Experts of a small language model.
Size: width 768, vocabulary 32732, 206M parameters.
Experts: 12 experts in each of 11 layers, 464 SwiGLU neurons an expert, 1 pick a token, a sigmoid router.
Training: 590M tokens, 4503 steps.
Below are experts of layer 5 (counted from 0) of a mixture-of-experts language model. Rows are named router (the router's row for the expert) and show model dimensions 0-95. Each number is 500 + 40 x the weight over its row's rms, rounded and kept within 0 to 999. Numbers have three digits each.
After each expert's rows: a language model's description of what the expert responds to. This comes from a sample of Wikipedia text that the model never trained on.

# expert 10
router:502506463446511499501479441546422448537535513485456524475489478484509478480527411535510507502515485586515511526526513437582440475543507531529497479501513477428472527454438447503473471457497553506447515508464431618509419552483489487542457501506487511527507507532461544466544526537431561479
It responds to: Auxiliaries, adverbs and connectives continuing a prose clause, such as was, also, would, been, often, and commas and and joining clauses.

# expert 9
router:510507515510527516480505471532523446481534517435475536525514513560526521472516513449489513484440516502542541542512514458487510519485586550509499497456495545538534495450582476505516498511493486480513540528546512548530420555491534470518426498464530504553542444501508457475581538439504540461
It responds to: Common nouns after the or a, often naming entities or groups, such as station, University, band, series, wife, followed by of or in.

# expert 0
router:498542484534507558478568448537531489553524489552491520503633529466498521422472560486497487482559505501428533555530502487542536552444479538489489480446450500478559391508480506519455485403488510484440476518526475546502506529477506498525461465494588508432501525480523419569456477487472537472
It responds to: Table cell separators after numbers, century prefixes of years such as 201, 199, 137, and dashes or degree marks in coordinates and scores.

# expert 3
router:437471472491509527532550423495431478493493499482555513471546477428464488482451498540516514551491461494566522472505486511498456422482479494520474483413452467391497391571455502486379452480526469568434546466481508521484549413513512563456419509456500495534514514443534410526530523544532529574
It responds to: First pieces of surnames, middle initials and name parts following a given name, such as Orrin H, Lyndon B, Alyssa N, plus table divider rows.

# expert 8
router:523439513571550486520574494526480486491518489506494459563580512542504433462506437488512518479495469582511558523577555545500470428529522509529489535542534530480467507540474488479496541516480543479505419436455492477481522494550512474433426474501538451543563531547504507454603531499422558434
It responds to: List dashes at line start, bullets, colons after infobox field names, pipe separators, and closing punctuation like ). or ".

# expert 1
router:504482518534430541542539484473440471424473498505520472524540543504492491488498495545469495518502522551500529504464506462522467525441509501513557539466470451464523496514504480532464480482512499485456424485513560501534483486494556472507413530425505494486603533565551507489480458482539550495
It responds to: Word pieces inside longer words, often biological or technical terms such as app, ill, thr, plus infobox labels like Born, Died, Genus.

# expert 11
router:473470483465491589513565484471498505479473502421504550565530536458467497542502454472554490565472469558523554531484515481451461458500556498492517508564495496526469464513530476526429467506540481539554496525462507539520432532493453463554532460420541508473567508527560539455525490536482586488
It responds to: Articles, possessives and words right before a noun, such as the, a, his, their, first, same, and number words like eight.

# expert 5
router:514492544475550527512519504473444480540537495517513486542519490511480522485509448468500533506523521552465482527580414452480519504545476536587444495447510511506536485552440536417448485480510460471499466490436459557508470543535437457467463576441473501581481518508506569483402510509511498510
It responds to: Subordinators and conjunctions such as which, when, as, after, because, and verbs that begin a clause describing an action, such as halving, sever, calling.

# expert 4
router:458466465576562500538582495456470458542517522552474488499520510594472500471443457480516493509539558519515562504488435522504502493510518563441524460474472526461527456495531573446472459501467518529468449521489463531414503550517503507440386523447524507541513556600468466441558525473467502507
It responds to: Final pieces of personal or place names (Shim-on, Hildeg-ard, Bak-u), pronouns He and She, and periods or commas ending a clause.

# expert 2
router:529506551567479530482558459499465534551525495523508540471601577541451569434524509541525420585484481542518548436469472490496497518508470527564572472479542551567522413485544560467484463505517542545552344532507508418477493496477532497471440473511517529501513459520542472500477489523483504538
It responds to: Prepositions such as in, of, by, at, from that come before a place, date or organisation, plus born and the first word of multi-word names.

# expert 7
router:510502491503552532457473485523483527467509528462537497426557571515544528495468468485503474549459540456461495513516498471537449524583494461605468491503466516412552448476513556527545535428446536527527472536500601510556525532494471507485524491426477514569565545502497417520522495549518546523
It responds to: Newlines and blank lines ending infobox or list lines, plus table header words and cells such as Votes, Apps, Place, Yes.

# expert 6
router:501495434505469505490506411513492527518487494514523494443573467541502437441506528446505389577491521526505503476503452492476480511515502482549577414543475453507535485510474489480498445480524582592499469544478481492456438520504496497469428477432504512474433516571468441474546418520466545509
It responds to: Single digits inside numbers and years, ordinal suffixes like 17th and 21st, and word-final pieces such as c-uneiform, fin-ance, Sudan.